Experts of a small language model.
Size: 9 layers, vocabulary 8192.
Experts: 32 GeGLU neurons an expert, a softmax router.
Training: a variant of Adam for the experts, 563M tokens, 8587 steps.
Below are experts of layer 2 (counted from 0) of a mixture-of-experts language model. Rows are named router (the router's row for the expert), gate (a neuron's input weights, with its number), up (a neuron's input weights, with its number), down (a neuron's output weights, with its number) and show model dimensions 0-223. Each number is 200 + 20 x the weight over its row's rms, rounded and kept within 0 to 999.
Before each expert's rows: a language model's description of what the expert responds to; "comes after" lists some tokens at least twice as common just before its tokens as in all text. This comes from a sample of Wikipedia text that the model never trained on. Tokens count by the router's weight.

# expert 50
List and label endings. Plural s, colons, commas and pipes ending labels or list items, plus list introducers such as, like, including.
comes after: "s", "es", " points", "sses", " episodes", " Genre"
router,203,170,162,172,207,219,174,171,186,170,210,223,206,194,216,206,194,169,197,219,194,204,189,205,229,202,203,194,228,219,182,184,215,174,182,207,223,156,198,188,182,196,187,205,216,192,206,190,195,197,196,211,126,177,189,201,218,167,195,219,212,219,229,226,187,197,182,152,182,210,201,219,179,193,189,214,217,182,215,178,200,191,224,237,201,206,187,228,186,211,194,174,187,209,180,173,228,141,205,206,193,198,215,229,178,206,189,201,219,246,218,198,228,223,197,220,186,217,200,235,197,187,193,201,210,183,190,195,218,199,194,187,210,212,215,174,183,178,175,214,207,175,197,183,200,220,201,207,203,205,189,234,207,228,191,231,221,214,171,170,223,199,198,202,207,207,181,205,188,184,185,178,183,202,208,199,173,237,163,205,216,207,169,217,214,195,204,224,217,176,230,180,244,209,206,178,184,153,174,223,196,181,194,239,198,209,199,198,188,237,194,201,199,235,189,211,191,224,178,242,244,236,205,231
gate1,195,168,190,195,233,220,173,225,226,209,200,187,216,163,198,191,195,220,202,200,181,190,203,185,223,206,210,206,216,208,195,189,187,193,130,197,199,206,209,200,219,206,212,177,208,231,209,204,193,200,191,172,154,170,213,161,202,211,193,204,192,211,198,190,192,166,152,200,213,172,198,209,177,215,157,160,206,187,220,169,203,171,251,214,183,219,195,230,199,204,193,174,198,193,159,200,208,177,227,238,175,180,184,195,189,230,195,226,219,238,197,190,205,231,194,187,187,198,181,210,196,225,166,195,184,198,167,201,211,178,204,186,208,233,195,215,216,212,202,198,185,175,213,201,206,237,210,177,207,226,182,205,173,195,191,236,209,180,170,198,190,202,226,173,203,196,199,196,187,195,191,223,202,224,172,216,218,234,151,203,248,175,215,212,224,216,157,191,193,199,187,216,222,208,186,170,213,183,207,207,208,204,196,198,189,203,201,236,193,251,170,189,190,162,212,209,200,208,172,208,169,214,185,211
up1,204,187,201,156,221,207,232,169,189,232,158,208,186,210,202,210,179,162,214,209,198,182,212,218,228,234,187,225,194,229,214,230,199,203,229,169,214,189,157,219,188,203,182,191,220,192,215,198,173,216,184,190,211,214,165,210,153,232,181,202,196,229,212,194,194,201,201,228,190,196,217,158,244,216,201,249,185,144,223,186,199,204,181,196,193,229,197,213,236,210,186,200,194,204,223,210,211,212,230,231,203,217,216,197,179,190,221,237,224,221,180,217,177,202,211,183,223,194,233,191,197,207,191,193,200,192,169,196,222,181,231,188,214,192,193,200,180,234,192,196,226,183,234,193,209,197,169,194,181,178,198,241,187,206,183,183,190,184,190,164,194,208,224,197,221,184,191,192,186,207,213,232,204,239,236,175,203,195,213,207,223,209,225,206,174,186,218,210,195,213,222,193,187,223,199,211,162,175,192,195,209,177,203,206,196,233,156,218,213,187,157,209,193,186,185,205,168,182,175,211,187,203,222,202
down1,213,217,196,247,198,228,185,225,211,177,235,183,223,216,157,213,211,207,195,177,214,217,197,220,203,192,232,180,200,215,166,198,209,184,180,214,207,185,235,204,244,201,225,198,196,222,213,225,211,196,182,203,200,183,197,182,192,198,218,191,218,203,196,191,195,225,201,221,210,205,162,175,174,225,182,180,211,201,218,234,234,185,193,181,227,143,190,182,143,207,209,207,184,224,215,191,189,176,222,172,185,203,211,213,202,198,240,202,182,198,196,210,158,218,199,191,200,176,155,211,213,224,215,240,203,212,217,179,198,218,198,216,211,221,187,224,192,188,192,218,186,187,204,184,208,211,197,199,149,181,248,216,193,208,199,179,171,200,222,200,175,219,221,169,201,180,214,221,196,197,195,202,161,181,146,190,182,202,226,211,169,201,220,198,229,203,190,217,205,204,203,191,212,193,163,185,203,181,189,175,219,186,176,191,205,230,197,182,203,223,253,173,207,206,158,198,216,195,185,216,176,223,230,197
gate2,217,179,184,242,170,228,213,192,199,184,188,202,192,175,216,190,169,200,169,234,191,195,207,194,186,237,237,181,222,202,199,209,192,180,198,192,196,182,216,179,205,174,207,241,214,180,230,182,178,181,187,208,187,194,227,204,211,214,190,199,244,177,195,205,212,198,243,181,180,214,215,215,216,201,211,168,226,232,204,178,242,202,219,192,214,189,194,227,207,217,199,176,209,173,207,219,209,194,213,184,201,208,238,176,182,193,210,184,182,205,203,200,210,210,215,174,190,197,221,226,213,207,211,189,182,241,204,170,174,209,224,171,212,222,181,196,193,208,191,196,215,201,194,226,169,229,213,177,183,176,200,218,261,217,202,205,157,218,228,249,192,204,227,194,188,214,227,189,205,228,208,200,233,215,186,227,193,201,202,132,207,172,204,207,179,211,167,232,217,196,229,188,207,191,243,183,236,219,188,183,214,194,204,164,213,175,207,226,214,220,191,197,208,180,212,211,193,217,182,199,206,211,156,203
up2,214,202,217,239,238,225,204,214,190,251,201,168,209,185,171,237,229,198,191,199,218,186,205,216,191,226,199,222,168,197,183,199,199,226,193,180,188,215,140,225,184,221,211,221,173,177,195,219,208,159,178,214,207,174,220,218,204,223,202,166,208,215,221,200,205,235,141,212,172,214,210,180,188,224,222,206,220,220,165,187,195,193,229,255,192,212,204,209,209,214,220,186,225,184,174,235,164,171,170,176,193,188,201,183,196,161,192,221,199,188,184,195,190,202,193,221,203,209,229,177,166,192,197,189,223,158,198,173,192,192,223,185,210,205,187,242,200,209,205,187,180,221,199,205,206,214,206,194,177,195,211,196,185,179,210,179,227,187,193,187,230,182,187,214,194,220,194,195,187,213,251,232,174,189,202,182,195,191,188,196,179,205,185,211,203,236,189,210,179,214,230,197,184,215,209,199,228,177,203,190,186,237,193,166,185,209,219,191,167,219,210,188,206,205,196,228,191,196,187,214,182,162,216,192
down2,189,196,168,215,192,184,208,220,199,205,178,225,220,201,188,153,215,171,216,182,213,173,185,200,199,219,189,183,203,186,210,155,217,201,216,161,201,198,200,186,222,189,192,169,239,168,169,223,212,233,227,190,191,185,249,193,173,211,189,200,184,176,206,172,168,204,202,201,198,212,204,190,240,180,215,223,240,208,202,232,213,191,230,198,229,196,212,166,212,182,175,192,193,246,201,198,233,206,234,172,233,221,182,206,227,179,181,214,187,182,203,214,245,194,196,204,198,187,239,207,189,192,216,198,189,207,166,214,202,205,224,204,198,195,187,209,204,203,196,224,237,162,177,193,197,224,192,193,183,193,180,205,177,147,185,186,191,180,180,215,174,225,190,199,177,232,234,176,218,217,199,211,213,194,238,194,202,236,199,203,219,217,203,188,194,179,199,159,207,199,160,187,210,220,165,221,211,212,208,192,213,166,212,201,214,185,196,226,184,193,203,193,206,203,164,212,227,171,237,177,178,191,208,181
gate3,177,193,166,191,204,235,189,167,192,212,204,194,216,202,178,180,216,202,197,214,216,228,182,185,191,214,209,218,168,212,184,232,204,177,199,195,176,192,144,181,201,226,203,219,209,200,201,183,177,239,168,173,226,231,195,238,192,216,168,242,233,228,210,209,213,220,143,221,215,230,193,198,192,219,182,196,196,192,247,173,199,180,203,197,192,215,201,194,210,197,206,172,184,180,204,181,184,170,211,203,195,199,188,186,203,196,205,229,216,220,229,235,205,200,190,192,205,180,214,202,249,227,207,177,183,186,219,201,213,171,210,176,229,203,163,210,192,222,184,172,215,167,195,202,204,176,178,222,152,206,198,191,168,212,189,203,231,191,188,221,234,213,213,191,233,226,245,178,202,181,238,218,176,207,207,215,150,198,187,185,195,210,216,212,189,184,202,178,214,165,237,174,211,204,200,206,213,179,209,177,208,207,199,196,211,189,193,173,178,214,186,166,178,200,184,216,189,180,211,205,213,208,219,180
up3,188,180,193,193,200,189,167,212,221,218,219,189,213,185,197,201,243,175,204,221,237,202,215,216,180,203,216,180,226,227,202,214,188,240,226,238,196,236,205,200,197,236,178,162,185,172,179,206,170,227,212,203,127,212,213,168,209,182,207,207,212,197,183,183,210,209,200,196,225,199,225,190,235,179,182,260,179,184,215,206,176,182,210,184,196,195,197,213,194,238,185,233,188,242,212,204,209,203,208,200,222,175,173,219,187,172,181,202,170,194,195,192,201,207,183,195,236,173,197,191,245,216,210,208,216,182,207,193,172,192,189,237,200,198,199,206,217,189,205,212,212,201,231,191,197,164,217,200,193,235,215,208,188,189,186,199,209,216,223,146,200,184,140,197,223,213,198,189,241,249,201,197,214,201,199,191,183,208,175,207,183,189,223,189,167,212,172,198,186,220,211,214,185,213,203,175,194,189,209,183,212,187,194,194,200,165,201,210,182,211,204,224,206,225,186,171,223,191,226,184,222,215,191,191
down3,205,179,174,180,247,238,216,194,174,212,198,195,211,189,199,192,205,188,179,221,191,200,223,232,180,201,183,177,223,197,202,193,231,179,186,189,213,185,165,195,213,246,220,201,188,214,189,217,243,221,213,224,186,159,223,237,205,239,192,200,200,213,212,203,183,217,254,221,201,208,201,195,181,218,226,211,158,191,179,199,179,217,216,217,217,218,207,231,182,216,219,183,214,175,170,200,193,182,190,212,246,184,228,167,165,183,215,211,212,251,190,189,186,160,215,198,216,199,213,218,187,216,201,214,195,211,160,188,200,173,233,188,191,187,217,199,199,213,173,232,203,171,246,186,169,218,175,209,208,242,222,190,210,171,181,211,213,177,199,214,193,185,196,166,222,159,212,210,205,201,206,195,245,216,200,196,167,204,225,206,217,196,193,177,217,197,212,193,197,187,197,183,198,189,188,190,199,235,232,209,212,258,176,188,196,216,204,180,178,181,202,196,189,220,208,220,202,194,203,212,197,196,218,210
gate4,190,196,206,187,222,205,219,192,184,185,197,193,179,242,201,209,221,235,194,244,237,217,221,203,216,201,223,174,166,193,206,213,227,189,224,195,235,198,186,228,176,201,166,164,190,189,211,208,218,209,239,174,163,230,207,196,222,211,237,224,190,159,170,206,213,176,183,191,187,205,179,207,231,207,200,190,203,219,171,206,169,207,192,220,173,209,172,210,209,230,207,207,194,213,187,195,205,197,180,204,215,204,219,208,189,204,223,193,183,210,200,209,231,209,171,197,187,192,178,195,179,181,190,241,230,201,193,174,211,184,156,217,194,217,225,192,200,175,181,151,166,223,168,189,201,205,193,200,167,155,201,200,180,202,194,219,212,225,209,193,190,178,216,200,220,241,191,179,194,183,213,203,209,213,179,167,208,198,181,182,203,209,171,196,178,232,226,221,216,231,220,196,248,178,216,201,214,169,178,223,215,181,203,237,195,235,236,192,218,173,170,219,194,183,186,183,193,213,210,218,203,232,184,197
up4,212,195,157,217,191,186,221,197,209,208,157,196,177,189,181,160,218,229,192,215,242,196,164,201,214,233,197,177,184,220,193,232,209,191,165,193,200,189,191,169,204,225,201,180,213,201,221,187,164,197,208,205,198,189,216,176,258,185,202,176,167,207,201,205,224,209,176,196,179,198,193,196,238,216,190,174,229,192,222,204,216,218,218,191,199,188,183,216,181,194,182,219,179,256,165,159,200,173,171,248,201,214,172,219,184,240,205,195,191,185,216,208,189,211,195,206,201,189,222,192,208,189,183,211,217,183,212,183,225,178,214,193,266,237,210,213,197,218,206,213,193,205,211,202,213,187,264,169,209,241,194,203,204,201,167,203,198,209,222,195,208,225,221,193,211,188,229,212,195,150,194,183,181,214,176,193,190,181,164,192,189,189,232,193,171,206,191,193,200,185,176,193,226,201,233,218,188,194,207,233,196,209,208,195,195,208,196,181,199,215,190,206,204,156,171,195,200,210,187,199,195,208,178,206
down4,195,213,213,183,186,214,220,205,217,213,208,238,163,187,184,222,217,215,182,164,194,220,197,213,200,172,227,181,191,189,231,204,175,206,219,180,207,195,167,187,209,238,187,215,201,170,232,185,204,235,206,203,194,188,202,177,179,222,212,156,173,178,211,166,206,175,170,227,189,201,200,176,204,192,220,215,171,230,152,217,198,186,153,176,231,210,208,204,214,213,200,186,171,205,197,202,205,235,195,206,202,210,204,190,137,193,177,231,203,199,176,193,234,205,217,195,210,213,200,175,218,198,193,211,199,204,190,185,234,202,157,221,170,186,197,179,210,203,205,210,206,176,132,196,188,221,207,178,201,208,216,190,202,185,186,171,227,191,217,209,206,195,243,214,178,206,186,209,213,188,204,199,188,201,222,213,188,197,177,166,179,171,200,234,188,190,181,195,182,187,154,180,171,194,184,194,166,225,205,205,222,192,207,195,188,193,168,211,177,179,181,200,219,199,226,204,203,204,258,175,219,211,179,174
gate5,247,208,180,209,216,214,173,200,239,207,188,193,180,209,196,207,190,180,223,222,230,227,204,199,228,217,234,190,200,188,198,196,182,176,229,203,221,183,202,198,221,218,203,208,178,194,186,199,228,224,205,169,209,215,197,257,161,187,204,178,245,205,206,200,236,208,174,172,187,193,259,219,219,214,169,192,174,162,176,165,195,209,219,200,193,171,212,224,194,219,200,182,202,148,207,187,199,169,180,186,221,201,210,190,199,202,202,167,192,203,198,225,179,190,220,146,224,215,186,216,180,202,232,211,240,183,209,170,175,188,221,217,206,192,208,228,210,193,195,180,189,187,176,203,230,191,200,200,208,193,200,199,167,218,191,220,184,199,175,189,211,191,211,205,234,230,153,221,157,218,213,211,178,200,187,196,190,200,223,174,184,199,215,200,210,201,190,192,225,208,198,218,191,204,151,197,177,183,182,210,213,219,212,226,200,189,212,199,182,151,182,199,195,209,192,209,186,216,215,197,223,210,152,178
up5,151,210,197,199,211,197,213,216,185,209,208,214,207,188,224,213,204,215,182,179,203,185,235,226,216,192,204,176,203,201,200,211,186,207,196,178,193,226,211,221,195,186,200,187,156,163,192,233,224,178,186,217,222,216,175,188,212,196,211,208,182,196,211,194,169,180,208,207,185,200,166,198,226,214,207,176,171,222,204,222,203,241,183,216,180,189,222,172,198,212,208,220,215,192,259,188,184,213,211,242,228,198,213,212,189,188,188,211,197,205,168,214,158,164,184,247,196,200,190,174,205,189,206,221,176,244,195,182,222,185,168,208,229,200,203,183,199,215,249,210,225,211,163,206,221,199,189,203,191,201,212,205,183,199,225,215,193,194,194,198,194,186,203,186,214,182,203,237,173,216,213,161,202,209,194,225,212,209,221,211,173,169,130,185,223,247,186,213,172,213,206,186,213,189,195,209,162,209,192,186,186,192,212,185,250,208,223,173,227,185,201,211,200,158,228,212,192,220,216,198,173,225,209,181
down5,192,232,183,232,240,206,198,224,196,170,194,197,187,196,197,166,175,198,184,159,208,207,198,202,198,196,193,217,223,193,166,162,205,206,201,198,185,178,210,197,202,185,208,213,202,183,210,182,192,216,207,150,184,212,223,191,182,212,215,196,227,200,246,219,207,198,200,192,237,210,208,210,200,201,201,219,186,148,201,208,227,171,228,207,193,181,194,248,223,179,233,172,214,213,227,212,221,190,229,151,194,203,203,218,225,217,203,198,183,208,204,224,196,200,156,193,176,187,221,215,231,219,167,178,231,206,208,207,229,196,181,224,199,200,183,197,203,188,205,177,181,195,251,183,216,178,193,220,185,167,222,218,211,218,197,224,219,247,209,202,168,170,173,180,189,173,235,215,220,190,177,210,205,201,238,189,182,194,201,204,196,228,185,191,201,208,194,187,167,253,207,227,206,220,189,194,204,223,188,193,171,204,157,220,169,221,215,180,211,211,244,219,197,217,191,200,185,217,181,206,224,217,186,203
gate6,224,200,225,219,205,201,160,211,189,185,205,192,171,171,191,207,198,172,233,181,218,181,180,189,203,220,173,192,164,180,208,191,204,200,214,200,206,214,225,182,207,194,218,217,199,195,204,192,181,182,181,197,176,214,165,175,201,239,167,183,193,224,245,216,210,178,207,192,173,193,212,178,195,173,192,207,187,212,198,185,182,156,235,185,193,192,217,206,216,191,210,176,183,207,177,203,195,172,217,245,171,201,137,216,193,191,187,168,213,197,235,208,182,205,167,187,209,194,174,213,190,207,191,185,216,193,180,207,205,196,204,216,207,171,216,191,228,178,213,171,175,199,227,205,170,197,171,232,221,204,201,192,221,152,206,187,236,214,175,177,195,210,212,211,201,186,216,185,204,230,207,207,207,207,177,227,209,191,195,226,234,223,203,212,212,197,208,180,197,192,178,210,228,182,157,192,202,192,238,200,205,209,241,205,186,215,178,192,157,203,199,235,213,207,234,235,218,194,171,239,187,157,154,186
up6,207,188,211,189,218,208,173,194,192,161,225,215,207,159,194,212,180,190,193,176,225,187,182,213,210,218,194,186,195,191,219,209,210,203,205,151,228,186,224,214,191,205,242,170,219,196,209,220,199,186,175,211,190,180,181,199,233,214,181,218,200,216,213,214,194,176,207,168,168,226,218,215,175,169,234,220,196,181,225,185,181,136,206,185,205,184,225,180,205,174,227,155,191,209,192,188,235,182,239,219,193,208,166,210,185,215,193,208,210,203,220,203,195,225,171,196,207,182,211,224,223,198,185,170,179,161,184,212,234,213,205,214,247,214,240,170,207,184,182,213,152,180,210,207,203,194,174,221,221,199,207,188,213,159,175,212,213,207,176,172,209,205,236,198,213,187,187,214,218,203,198,211,186,194,218,207,178,212,173,220,185,208,185,194,201,165,214,188,194,191,194,200,228,214,191,215,204,184,191,201,167,210,216,206,185,220,208,174,181,219,172,237,178,210,174,223,211,209,189,241,198,163,174,175
down6,203,187,201,200,194,178,232,178,225,212,204,178,226,177,194,190,203,219,210,231,167,227,208,220,198,207,209,183,192,209,219,186,212,207,236,211,192,218,223,228,207,219,203,165,203,243,194,195,204,206,261,225,194,193,250,207,183,195,199,148,213,188,189,197,150,182,157,184,202,204,171,211,212,172,212,216,204,189,235,212,217,238,190,191,160,189,198,225,201,195,202,235,182,192,212,219,162,223,162,187,219,184,208,187,188,228,194,190,191,183,167,203,199,214,206,208,230,215,195,198,226,191,220,208,207,182,206,172,191,167,189,201,213,212,219,213,178,186,186,179,224,201,213,170,199,180,214,196,183,199,211,215,183,209,177,196,200,202,191,234,178,220,212,209,166,225,198,185,209,251,189,227,202,206,198,171,206,221,230,192,201,177,143,194,221,199,169,212,237,176,242,219,189,165,187,202,219,197,200,217,250,213,183,205,197,187,191,225,187,198,187,184,203,200,213,215,203,207,233,187,197,176,186,226
gate7,201,237,221,160,188,186,168,198,182,186,230,233,166,200,162,206,216,211,209,224,216,207,202,174,208,210,191,167,171,184,182,204,209,207,232,201,181,204,181,196,203,252,204,194,175,184,212,210,176,178,228,213,205,225,205,207,208,183,171,189,201,178,199,212,205,193,168,159,210,227,221,204,213,196,210,221,238,223,192,223,199,197,222,178,207,164,201,194,185,196,183,200,173,210,232,208,173,183,228,194,210,232,229,213,186,174,208,206,201,175,204,164,229,214,223,182,203,183,190,208,221,181,220,217,200,184,195,217,216,207,163,182,190,225,199,203,213,157,193,183,177,226,231,181,181,221,236,200,180,204,204,201,208,218,172,214,181,191,178,207,194,173,241,218,166,204,232,208,199,164,202,221,169,204,185,171,152,181,166,165,203,184,166,165,207,211,179,217,225,217,211,190,206,218,198,168,201,180,193,221,213,218,215,201,211,191,187,216,205,236,159,209,223,235,201,202,191,211,221,219,206,189,192,206
up7,257,198,173,203,199,181,208,180,217,197,186,222,184,191,199,194,200,181,203,209,185,209,198,208,196,268,194,179,250,227,206,203,192,187,194,220,180,216,215,170,207,200,203,181,202,196,181,189,199,233,194,230,205,210,216,213,201,171,192,184,172,192,205,166,221,198,208,195,225,206,220,199,223,205,185,189,229,219,229,203,221,183,197,174,173,212,209,198,194,164,195,174,163,189,189,201,183,195,193,204,231,172,193,166,193,212,158,194,206,198,229,181,171,196,214,155,189,186,236,194,192,176,132,208,209,203,201,218,200,221,217,176,193,197,215,213,207,227,221,227,201,163,180,225,193,172,229,187,187,223,183,203,200,212,206,190,206,186,213,191,210,211,175,166,176,193,167,215,159,188,203,193,186,200,214,214,186,177,198,183,214,217,221,193,176,171,166,200,203,185,179,193,202,220,245,185,202,190,200,229,229,211,194,160,148,173,198,214,224,197,191,175,204,211,211,197,194,234,200,202,201,211,171,249
down7,188,162,184,201,215,196,218,200,211,194,186,232,208,173,201,212,151,187,205,168,206,222,213,172,223,179,222,208,179,196,209,165,170,192,203,185,228,198,188,218,161,223,168,224,180,256,191,207,212,217,199,229,205,205,184,194,226,190,211,213,168,157,202,171,222,189,216,199,205,198,196,194,179,208,195,177,235,199,177,213,233,191,231,220,171,202,191,226,213,209,235,206,179,210,183,197,210,228,190,219,175,226,214,214,220,228,174,188,215,220,209,217,204,183,196,199,198,227,213,148,198,177,221,211,188,230,202,197,241,215,178,179,191,201,222,187,194,186,186,183,213,221,198,217,192,183,203,166,220,174,188,190,207,207,207,193,214,212,213,212,228,206,177,200,207,206,178,185,217,167,202,178,199,199,194,186,201,220,202,185,190,201,225,238,192,187,242,206,147,197,191,161,239,187,197,195,175,176,178,174,233,171,219,187,208,197,232,223,186,175,226,214,189,235,196,221,163,234,210,191,206,174,225,191
gate8,198,183,230,218,202,195,210,209,204,199,218,202,176,219,180,205,199,178,192,214,187,205,173,238,223,222,241,196,221,183,223,228,164,213,204,212,184,192,185,182,193,193,188,180,162,211,214,195,166,193,180,207,179,214,210,208,216,199,238,191,192,234,209,185,236,226,198,188,226,207,191,192,226,240,218,181,204,198,190,187,217,194,225,229,211,217,202,179,180,220,172,159,209,169,196,246,208,162,179,190,210,227,215,191,168,192,188,219,193,199,208,187,192,222,196,171,196,180,208,207,171,213,227,257,220,235,181,210,225,197,176,217,168,197,213,254,163,213,207,198,221,207,200,218,223,206,209,257,207,201,178,214,215,180,185,214,176,220,208,181,198,239,213,213,217,230,217,170,212,223,177,190,190,243,190,202,221,232,201,220,178,200,204,186,170,181,192,197,192,206,200,191,189,231,221,222,239,199,199,191,215,203,174,180,203,160,159,225,175,222,208,217,211,179,198,195,193,211,190,203,188,198,204,205
up8,234,200,241,220,207,190,241,232,202,190,203,212,210,189,165,210,200,168,164,208,195,217,171,211,197,228,219,203,230,192,186,221,192,233,219,205,204,193,164,187,193,195,200,173,173,218,215,189,162,219,177,214,177,221,201,231,224,195,217,194,180,195,204,203,223,210,198,203,207,214,203,189,224,209,195,207,206,200,192,196,208,210,216,234,221,195,232,225,162,218,193,193,216,187,173,235,192,178,184,191,185,213,196,192,176,189,151,199,198,184,211,179,179,214,196,163,167,181,234,195,171,222,194,225,220,206,187,228,222,228,174,214,180,169,241,220,183,222,187,173,236,223,230,208,202,217,185,243,200,214,200,199,196,209,170,193,192,191,217,157,205,258,215,222,223,197,229,187,227,230,188,178,174,220,227,200,185,188,188,202,190,223,175,212,192,187,190,172,186,181,190,187,200,227,220,218,256,180,206,186,208,213,167,195,180,198,178,207,192,217,228,229,194,200,194,224,210,202,197,232,181,205,207,208
down8,192,204,214,233,220,203,210,238,179,217,226,188,191,185,198,210,199,226,171,188,210,239,210,212,247,180,205,186,186,237,189,181,210,229,149,195,201,208,155,207,186,195,194,208,222,209,221,214,217,172,185,192,206,202,188,184,194,216,193,188,180,211,187,204,206,146,189,199,248,196,197,202,184,235,200,205,176,186,211,222,207,185,154,219,187,208,188,206,211,180,176,174,211,252,193,179,215,199,216,223,177,201,187,178,199,217,192,197,204,214,204,188,219,173,176,238,198,218,226,193,185,203,182,197,234,225,228,196,204,202,204,233,193,201,182,213,185,186,208,183,201,232,149,173,233,220,244,210,199,231,197,226,188,184,228,209,233,198,184,174,167,212,219,191,227,195,190,200,212,203,185,209,202,224,180,177,225,199,205,202,197,193,231,215,200,227,210,183,224,181,187,184,192,177,159,195,222,185,212,190,203,168,197,197,161,216,207,185,207,194,190,201,175,186,214,206,221,137,231,239,192,207,202,186
gate9,230,207,181,218,239,197,209,189,191,206,235,214,180,192,223,186,186,190,200,190,191,223,215,227,185,230,191,197,202,193,176,198,194,172,198,198,210,196,203,188,190,203,189,192,189,212,205,198,204,200,174,184,178,174,182,246,155,229,192,200,173,200,192,217,183,176,164,193,166,180,219,188,208,194,178,202,230,192,209,184,197,169,194,155,184,164,183,176,194,220,215,198,197,165,207,197,178,223,193,163,204,217,223,202,196,150,212,216,199,232,199,242,222,218,167,221,193,162,188,213,185,222,190,192,195,185,223,220,204,211,195,190,233,170,223,201,211,181,195,228,221,221,183,197,184,216,216,203,184,183,199,189,195,153,190,221,180,193,232,206,193,163,188,215,205,210,190,206,188,194,189,194,178,184,218,236,184,147,204,190,188,227,158,205,195,210,209,198,198,190,203,227,199,179,200,173,206,199,188,164,195,148,198,180,191,146,224,226,158,184,212,191,192,220,194,200,196,209,192,164,219,223,149,217
up9,228,192,177,193,214,213,212,186,166,183,209,197,167,189,201,210,211,218,196,186,230,225,176,203,164,222,198,224,217,239,217,190,195,175,238,181,234,176,201,192,219,188,167,196,183,173,203,202,169,204,204,186,184,213,176,236,204,198,224,209,184,173,205,253,187,206,178,170,189,178,203,223,202,201,167,197,237,206,194,198,187,140,178,203,193,179,226,203,181,202,209,198,229,164,203,192,184,170,203,211,161,219,197,194,178,176,201,207,164,210,184,200,209,216,191,198,173,179,192,211,190,206,217,195,214,214,200,205,208,212,181,182,190,203,238,192,250,204,197,202,212,197,206,209,187,212,204,212,149,221,208,177,189,204,192,245,203,206,186,232,153,179,171,199,201,184,183,206,195,166,194,198,188,169,214,223,207,179,171,173,212,233,159,211,206,188,182,213,191,185,224,238,224,208,202,232,204,175,194,216,209,221,184,225,185,168,197,232,158,190,196,179,193,195,192,214,202,179,221,157,205,209,184,214
down9,166,203,200,206,191,224,241,220,194,253,201,147,197,219,189,220,204,195,203,207,198,185,179,218,223,172,185,202,187,216,184,214,201,209,234,182,165,170,167,212,188,198,178,199,191,242,231,216,237,189,176,205,229,177,200,210,218,194,179,223,178,177,211,199,223,210,197,209,201,212,191,218,198,151,202,219,204,214,182,224,228,199,178,178,226,195,201,207,218,192,220,199,172,206,219,194,219,188,194,201,221,234,181,243,182,194,199,200,224,181,215,192,215,179,149,173,187,209,216,217,225,186,203,209,184,215,185,213,224,180,185,210,208,218,209,180,202,154,209,195,180,183,215,202,220,205,179,223,177,225,218,171,188,174,194,168,195,214,206,218,187,221,187,192,195,164,180,202,167,217,226,200,196,219,171,176,182,236,186,216,198,184,229,236,181,196,225,206,171,208,212,188,178,197,221,168,259,216,209,193,221,231,190,205,184,232,210,223,223,206,179,206,182,174,213,229,197,233,187,197,220,199,199,187
gate10,184,198,211,223,181,188,194,184,198,157,198,187,220,219,186,195,185,186,192,181,168,219,218,210,157,200,235,177,222,214,202,213,195,218,213,199,213,203,197,190,199,233,192,229,189,190,247,170,185,220,233,228,226,209,171,185,209,224,190,219,185,147,219,198,183,200,186,247,174,195,185,207,189,176,193,217,237,192,194,203,229,223,160,222,208,232,244,194,172,196,199,209,202,240,219,240,203,185,194,164,224,228,208,171,201,238,186,187,194,202,202,194,195,196,225,210,181,191,188,231,233,187,226,220,228,217,160,212,209,201,194,213,181,191,200,217,167,235,199,207,219,217,212,141,217,206,180,203,171,184,193,182,219,239,182,212,192,213,204,206,211,214,200,233,194,225,182,190,196,202,202,181,219,227,187,196,185,234,170,194,234,197,187,197,201,197,210,210,189,202,220,205,236,208,214,212,209,210,210,206,192,232,166,225,214,200,173,244,230,188,199,178,219,204,191,185,211,213,214,223,220,193,205,208
up10,215,211,198,223,181,210,204,180,195,201,184,180,228,222,208,156,149,200,200,175,230,240,218,222,206,178,185,169,207,204,211,168,189,195,197,221,189,180,221,214,199,198,220,211,200,209,212,214,191,228,174,218,219,204,166,208,195,213,180,232,192,169,226,192,178,202,175,222,198,202,157,242,204,225,174,180,195,189,170,222,193,195,157,200,217,202,209,207,190,195,233,183,229,193,190,208,196,210,167,185,179,192,188,211,217,204,224,194,225,204,205,176,221,196,227,208,197,194,203,160,215,208,195,197,228,201,214,230,204,218,211,206,210,189,193,178,182,198,229,216,202,217,249,208,225,191,199,203,183,175,181,162,182,217,198,187,198,180,145,200,212,195,167,231,191,227,165,207,182,199,180,173,188,214,211,195,185,185,218,206,252,200,178,247,199,217,229,214,170,189,194,209,186,198,186,261,199,197,205,176,176,193,193,218,194,242,180,222,179,175,199,178,202,191,207,238,198,202,227,168,208,197,218,220
down10,195,209,211,226,195,205,200,245,163,226,191,192,215,247,197,203,201,202,215,188,184,187,185,208,209,231,187,235,201,220,169,206,207,201,209,181,165,206,214,218,175,163,210,175,201,191,229,203,203,212,193,174,225,237,237,202,210,197,206,215,215,209,204,206,172,184,173,190,165,175,231,179,204,185,196,170,209,181,196,212,191,171,211,170,187,184,176,175,217,227,214,220,248,177,201,205,190,159,258,180,215,163,197,225,207,175,208,174,204,199,220,212,198,182,212,218,185,210,184,198,218,212,199,218,206,237,178,192,194,179,218,200,178,188,189,212,215,202,206,185,192,210,164,192,215,219,230,236,212,180,207,213,211,205,230,187,222,227,218,200,208,187,196,177,214,212,228,199,213,204,202,206,185,156,241,187,206,223,208,184,167,173,183,231,183,189,183,228,203,215,208,186,203,220,241,194,195,226,213,168,230,219,187,166,171,193,180,179,240,198,176,178,198,173,236,198,188,214,180,183,169,205,196,203